{
  "d_expert": 432,
  "moe_layers": [1, 2, 3, 4, 5, 6, 7, 8, 9, 10, 11, 12],
  "vocab_size": 8192,
  "norm_eps": 1e-05,
  "positions": "rope",
  "qk_norm": false,
  "tie_embeddings": false,
  "init": "trunc",
  "init_std_up": 0.0229,
  "init_std_down": 0.0,
  "beta1": 0.95,
  "beta2": 0.95,
  "steps": 6984
}
Below are experts of layer 3 (counted from 0) of a mixture-of-experts language model. Rows are named router (the router's row for the expert), up (a neuron's input weights, with its number), down (a neuron's output weights, with its number) and show model dimensions 0-79. Each number is 200 + 20 x the weight over its row's rms, rounded and kept within 0 to 999.
After each expert's rows: "raises" lists some tokens whose logits its average output raises strongly, later layers aside; "comes before" lists some tokens at least twice as common just after its tokens as in all text. This comes from a sample of Wikipedia text that the model never trained on. Tokens count by the router's weight.

# expert 11
router,215,202,173,212,217,215,201,225,203,196,179,202,190,230,181,147,161,209,195,218,222,206,201,210,200,183,195,171,188,149,193,227,223,198,196,211,190,157,223,208,182,199,187,168,202,179,203,190,199,202,203,188,190,190,229,244,200,175,180,178,194,217,184,190,192,203,191,224,271,196,204,199,222,207,193,207,202,186,171,214
up0,192,198,190,199,211,219,215,196,184,187,168,206,178,220,222,191,228,197,200,224,206,164,179,193,178,195,251,206,181,194,212,203,218,190,195,178,203,222,192,187,218,196,238,194,190,179,197,169,195,165,184,209,263,200,229,188,212,187,224,184,247,175,190,231,218,188,205,187,205,207,198,216,217,214,185,212,214,223,143,213
down0,174,226,226,264,217,194,226,196,237,182,203,185,186,208,191,203,200,197,199,201,212,221,229,191,191,201,197,211,183,211,175,196,170,203,211,190,141,203,206,233,186,222,173,204,230,185,184,179,205,171,198,164,156,212,219,210,195,204,225,193,198,260,211,176,181,226,207,198,195,181,201,153,205,169,189,213,201,185,216,194
up1,210,174,168,230,159,191,171,196,200,211,208,210,163,212,186,204,229,232,199,182,196,194,201,210,199,235,184,202,211,193,231,189,157,161,181,195,209,194,238,177,198,163,190,178,182,231,208,181,176,191,159,212,214,198,183,187,182,192,189,184,220,175,205,187,208,227,224,209,187,197,171,171,211,178,204,187,186,210,224,197
down1,161,181,169,187,188,203,179,218,180,143,156,172,178,197,207,214,207,210,171,186,208,205,186,197,187,204,192,182,209,188,232,192,181,256,206,212,240,207,185,186,206,197,220,217,210,228,193,203,171,165,201,184,221,183,214,193,188,204,176,216,225,214,187,185,211,230,219,209,208,220,229,205,187,238,172,223,216,228,180,210
raises: "0", "4", "5", "3", "1", "2"
comes before: "0", "9", " |", "1", "2", "–"

# expert 13
router,198,199,205,205,221,189,186,180,206,190,218,178,171,162,207,204,196,232,182,217,179,208,209,226,199,195,169,177,218,176,208,226,193,218,193,168,203,213,210,194,219,169,196,190,197,183,196,213,184,202,199,247,223,198,202,210,193,185,241,204,218,212,191,207,229,228,193,274,194,225,192,188,216,198,203,195,207,206,206,195
up0,165,201,229,180,208,177,219,201,194,212,216,192,217,197,193,191,191,196,169,217,177,227,179,230,201,190,202,215,192,188,199,221,216,192,226,196,195,191,168,224,219,238,236,197,214,202,216,215,204,190,206,217,204,233,218,201,201,189,192,191,185,262,232,205,199,210,218,218,212,214,217,204,229,163,199,176,209,214,188,197
down0,229,221,175,178,185,205,178,212,182,227,201,188,220,223,190,192,172,222,229,189,194,188,170,210,211,214,185,189,218,192,211,197,229,226,186,200,215,177,208,191,227,187,196,198,175,210,181,176,166,214,191,208,191,180,213,211,192,198,206,188,179,213,189,187,222,208,206,203,176,216,189,192,220,216,209,173,234,163,201,238
up1,247,200,215,227,243,193,220,198,166,224,251,194,192,212,152,216,187,195,210,192,164,188,197,213,231,246,206,234,199,171,220,201,170,185,206,226,241,215,208,219,220,206,187,181,199,219,167,173,196,165,197,197,196,171,216,230,175,204,232,197,173,217,190,215,184,178,196,206,165,213,171,172,171,210,197,169,199,193,231,162
down1,204,202,200,193,182,214,193,202,251,174,189,171,202,198,213,180,193,192,205,210,202,201,212,207,200,172,241,210,188,186,197,148,170,180,205,196,185,194,205,204,200,221,195,212,206,175,195,200,185,257,149,178,195,198,196,227,199,187,207,237,197,236,190,208,195,254,201,205,170,184,187,202,196,204,181,204,188,221,204,176
raises: " the", "ward", " its", " his", " this"
comes before: " the", " ", " a", " his", " be", " an"

# expert 1
router,191,166,164,199,191,209,199,186,202,202,194,190,208,176,200,178,206,235,229,184,219,207,195,199,206,179,192,214,182,161,168,165,196,215,223,220,201,168,208,205,222,260,217,190,218,185,168,207,212,196,205,198,206,227,242,257,198,201,170,192,198,192,173,212,175,195,221,193,183,204,247,188,206,198,197,219,231,177,212,224
up0,206,226,177,173,188,140,210,231,210,216,231,205,217,182,208,209,201,234,189,178,195,187,192,174,194,177,191,222,194,201,172,212,185,185,220,216,216,219,200,202,180,190,212,230,206,208,218,226,209,196,198,204,208,165,206,233,206,184,189,172,182,181,196,229,163,218,203,209,184,181,223,184,183,212,235,225,198,166,204,208
down0,202,213,199,183,174,196,202,192,194,176,188,220,182,191,177,201,217,233,239,158,169,173,213,214,237,218,209,213,199,204,170,170,214,192,221,203,192,217,215,202,170,174,223,210,205,217,191,229,172,202,205,220,211,193,219,235,239,242,194,175,198,143,210,231,169,204,223,240,212,181,170,186,207,212,211,238,195,216,231,220
up1,178,193,203,198,189,197,227,198,227,178,207,250,217,185,226,178,217,195,177,171,183,185,178,194,179,211,196,213,149,227,214,166,210,199,185,188,245,206,207,180,157,211,225,199,217,172,187,210,220,200,222,221,218,198,207,203,213,187,189,195,183,205,209,205,196,217,197,218,164,199,210,206,212,180,217,220,173,216,196,209
down1,200,208,214,162,218,166,232,216,197,203,184,197,195,239,215,238,184,219,234,188,207,200,214,215,195,216,205,183,205,212,184,222,205,191,210,188,195,222,187,216,210,185,209,234,190,180,187,179,211,186,224,210,193,220,210,254,193,182,183,247,226,222,220,225,202,214,205,230,161,206,207,183,236,254,176,224,200,160,209,250
raises: ",", " of", " in", " and", ".", " from"
comes before: "s", " of", ",", "ing", "ed", " in"

# expert 8
router,162,173,192,200,221,148,173,196,206,189,189,193,184,154,205,205,182,228,187,177,183,194,211,244,186,205,173,197,216,200,192,199,190,193,198,159,167,201,187,201,222,201,229,197,247,244,221,207,191,206,194,190,191,236,211,231,219,207,214,207,202,204,185,156,198,248,166,216,194,236,205,210,208,186,206,201,196,201,197,218
up0,193,200,160,211,223,184,212,213,205,188,183,209,185,217,196,175,168,193,194,177,200,179,177,197,186,215,195,190,169,238,201,197,166,217,191,184,192,180,211,200,186,206,202,185,222,200,210,188,214,199,233,196,223,205,201,207,197,175,228,202,162,203,206,197,167,197,229,198,199,200,232,209,187,209,210,204,176,217,203,220
down0,220,195,229,170,182,205,217,201,224,218,230,177,224,181,228,217,204,221,220,204,205,211,198,202,172,205,233,201,197,175,200,208,205,192,175,230,195,231,200,226,202,162,196,220,192,195,224,204,175,216,187,221,242,172,167,188,169,226,229,230,208,192,177,166,195,191,225,165,218,190,182,212,210,194,186,226,192,174,227,176
up1,207,218,222,180,174,206,228,205,179,183,211,208,230,211,197,218,204,202,190,208,221,184,197,187,195,155,187,212,206,179,158,187,212,217,221,194,216,219,249,177,251,218,204,188,191,190,226,186,193,211,200,220,230,202,224,212,200,177,180,214,190,205,204,180,227,210,211,213,199,198,209,266,158,222,194,189,189,160,180,201
down1,204,187,210,179,200,197,232,213,186,217,192,228,227,208,191,178,178,212,218,220,181,165,211,194,217,239,168,229,208,196,224,149,219,208,210,240,211,204,242,168,215,230,213,215,142,175,177,206,197,203,196,178,219,165,174,170,181,187,203,171,212,167,199,234,189,209,231,198,225,225,196,194,167,202,188,227,192,182,212,194
raises: " However", " They", " While", "\n", " Although", " According"
comes before: "\n", " The", " He", " In", " It", " This"

# expert 12
router,183,215,200,206,204,167,191,201,183,190,197,189,187,153,203,200,188,242,192,205,198,222,261,209,197,200,198,183,215,148,178,191,184,198,199,160,226,220,205,214,196,191,205,199,204,185,211,207,222,194,199,236,197,227,197,209,214,210,183,221,207,194,200,168,210,208,197,211,199,197,211,183,188,169,200,207,204,212,197,245
up0,210,219,234,201,213,197,211,209,176,185,198,206,218,206,200,218,157,221,188,172,191,221,215,208,193,198,228,243,165,151,205,227,238,198,190,172,185,199,180,182,215,212,198,213,215,231,220,206,219,182,179,215,191,191,196,192,195,208,216,181,185,200,212,204,227,235,190,183,242,201,220,206,213,174,149,182,188,206,194,183
down0,245,214,191,165,163,187,232,229,175,186,218,200,180,217,195,198,206,187,193,178,198,190,222,176,223,197,216,229,183,173,203,216,176,196,186,190,232,178,165,206,216,203,197,230,208,237,188,229,190,195,204,201,184,217,205,190,202,181,175,188,200,229,195,186,232,220,195,188,171,206,209,216,208,221,237,183,212,189,177,233
up1,225,240,188,235,210,175,189,211,185,163,202,198,189,210,238,213,173,237,175,199,197,233,232,211,185,237,207,232,163,159,184,186,201,242,183,196,202,205,216,216,213,226,202,201,215,194,195,193,232,219,228,198,202,180,195,195,234,229,186,211,181,200,188,230,220,230,213,207,189,192,162,243,195,205,186,177,230,209,182,178
down1,210,207,199,165,197,212,199,195,200,196,196,222,212,182,188,194,188,146,170,194,244,186,176,191,218,147,220,197,209,241,196,186,178,193,215,224,217,196,202,176,203,203,149,185,174,203,182,168,172,194,186,195,194,247,180,220,167,179,186,195,225,229,175,182,190,185,239,171,221,200,190,196,195,195,199,214,203,203,241,225
raises: "now", "Note", "pre", "with", "from"
comes before: "1", "2", "born", "3", "C", "aged"

# expert 14
router,211,186,200,215,225,198,204,203,153,167,201,182,166,174,196,181,197,188,210,206,179,196,193,193,241,167,179,206,187,223,201,167,143,184,215,172,212,195,217,217,169,263,175,198,204,229,168,219,189,204,198,203,203,203,224,176,216,172,205,202,180,215,202,154,208,190,217,189,210,233,210,186,210,207,230,241,221,212,211,206
up0,198,207,205,191,206,202,173,232,191,194,228,227,204,167,215,191,224,202,195,207,215,175,221,204,192,215,226,198,205,202,191,231,187,164,218,182,202,191,216,234,178,171,184,184,196,189,179,188,204,221,169,191,219,220,204,191,241,209,190,230,163,209,157,224,214,200,164,189,218,225,180,192,246,196,177,178,219,191,214,207
down0,186,239,205,224,162,237,218,192,198,197,216,186,209,144,180,229,206,183,214,141,191,236,201,227,222,204,190,205,155,207,226,185,176,211,195,211,202,228,190,209,192,205,214,197,203,204,222,192,183,196,200,194,177,195,202,224,184,234,212,191,201,188,203,188,195,183,211,197,160,221,164,169,208,197,192,185,214,209,229,216
up1,193,177,203,204,176,195,217,184,216,168,165,187,190,199,200,187,234,217,238,232,176,219,198,212,219,229,231,225,183,195,224,211,219,211,176,190,176,181,196,218,219,195,205,161,223,187,235,203,200,211,228,220,149,172,217,212,164,162,169,228,184,189,195,203,239,173,206,204,183,195,192,201,203,222,218,178,206,174,183,197
down1,229,218,196,226,203,225,206,184,163,225,202,180,234,194,209,191,204,209,194,200,153,200,206,248,198,245,183,208,197,243,180,170,181,207,195,206,188,222,181,219,221,166,221,217,208,230,181,206,194,186,143,204,217,187,181,190,184,171,232,203,201,220,222,207,215,189,213,207,197,226,164,248,214,191,175,211,179,205,197,181
raises: "ly", "-", " and", ","
comes before: " to", "ly", " in", " as", " of", " by"

# expert 5
router,158,220,222,187,217,178,174,203,208,193,189,177,179,154,191,204,209,224,201,218,181,204,225,202,172,209,205,225,221,150,186,174,199,167,190,163,193,212,197,171,238,187,222,203,217,203,198,210,230,207,198,206,216,229,212,236,193,199,179,186,232,204,189,150,251,221,198,244,197,231,193,224,194,182,187,190,209,192,220,215
up28,209,218,204,213,221,201,213,194,207,191,183,163,204,191,226,166,224,187,190,201,185,189,227,182,201,202,212,205,199,247,196,212,202,235,172,187,205,225,195,188,215,173,186,227,190,220,187,215,212,180,197,197,202,224,169,206,190,234,202,177,196,210,188,191,192,182,201,184,186,195,196,199,213,196,180,211,180,209,168,180
down28,192,180,208,196,199,186,227,226,161,201,205,189,174,189,218,194,177,208,180,188,175,184,201,203,224,198,200,196,226,180,210,249,195,202,198,191,219,178,209,242,187,199,234,209,193,197,201,198,197,219,232,205,201,183,207,219,204,185,150,235,209,201,227,215,220,200,255,193,196,178,199,176,175,180,228,180,223,188,198,203
up29,192,223,202,176,200,178,182,246,258,249,195,220,219,210,170,224,205,220,182,209,191,160,215,236,162,210,211,203,191,184,200,222,168,197,174,201,189,171,181,206,244,187,211,208,194,175,204,209,206,169,204,185,210,185,216,177,188,234,205,191,167,200,212,211,194,183,227,184,206,223,146,227,209,203,205,208,196,209,202,232
down29,197,163,179,189,164,186,187,191,203,195,190,181,190,207,167,184,221,200,238,200,220,200,212,195,215,216,193,218,213,192,202,228,194,200,156,184,186,216,166,214,204,215,212,204,167,205,181,183,171,188,180,233,182,208,206,205,212,222,203,202,201,201,230,221,212,160,176,236,169,162,161,166,201,195,179,234,186,179,229,201
raises: "\n", " ", "wel", " —"
comes before: " ", "\n", " —", " \"", "---|---|---|---|", " −"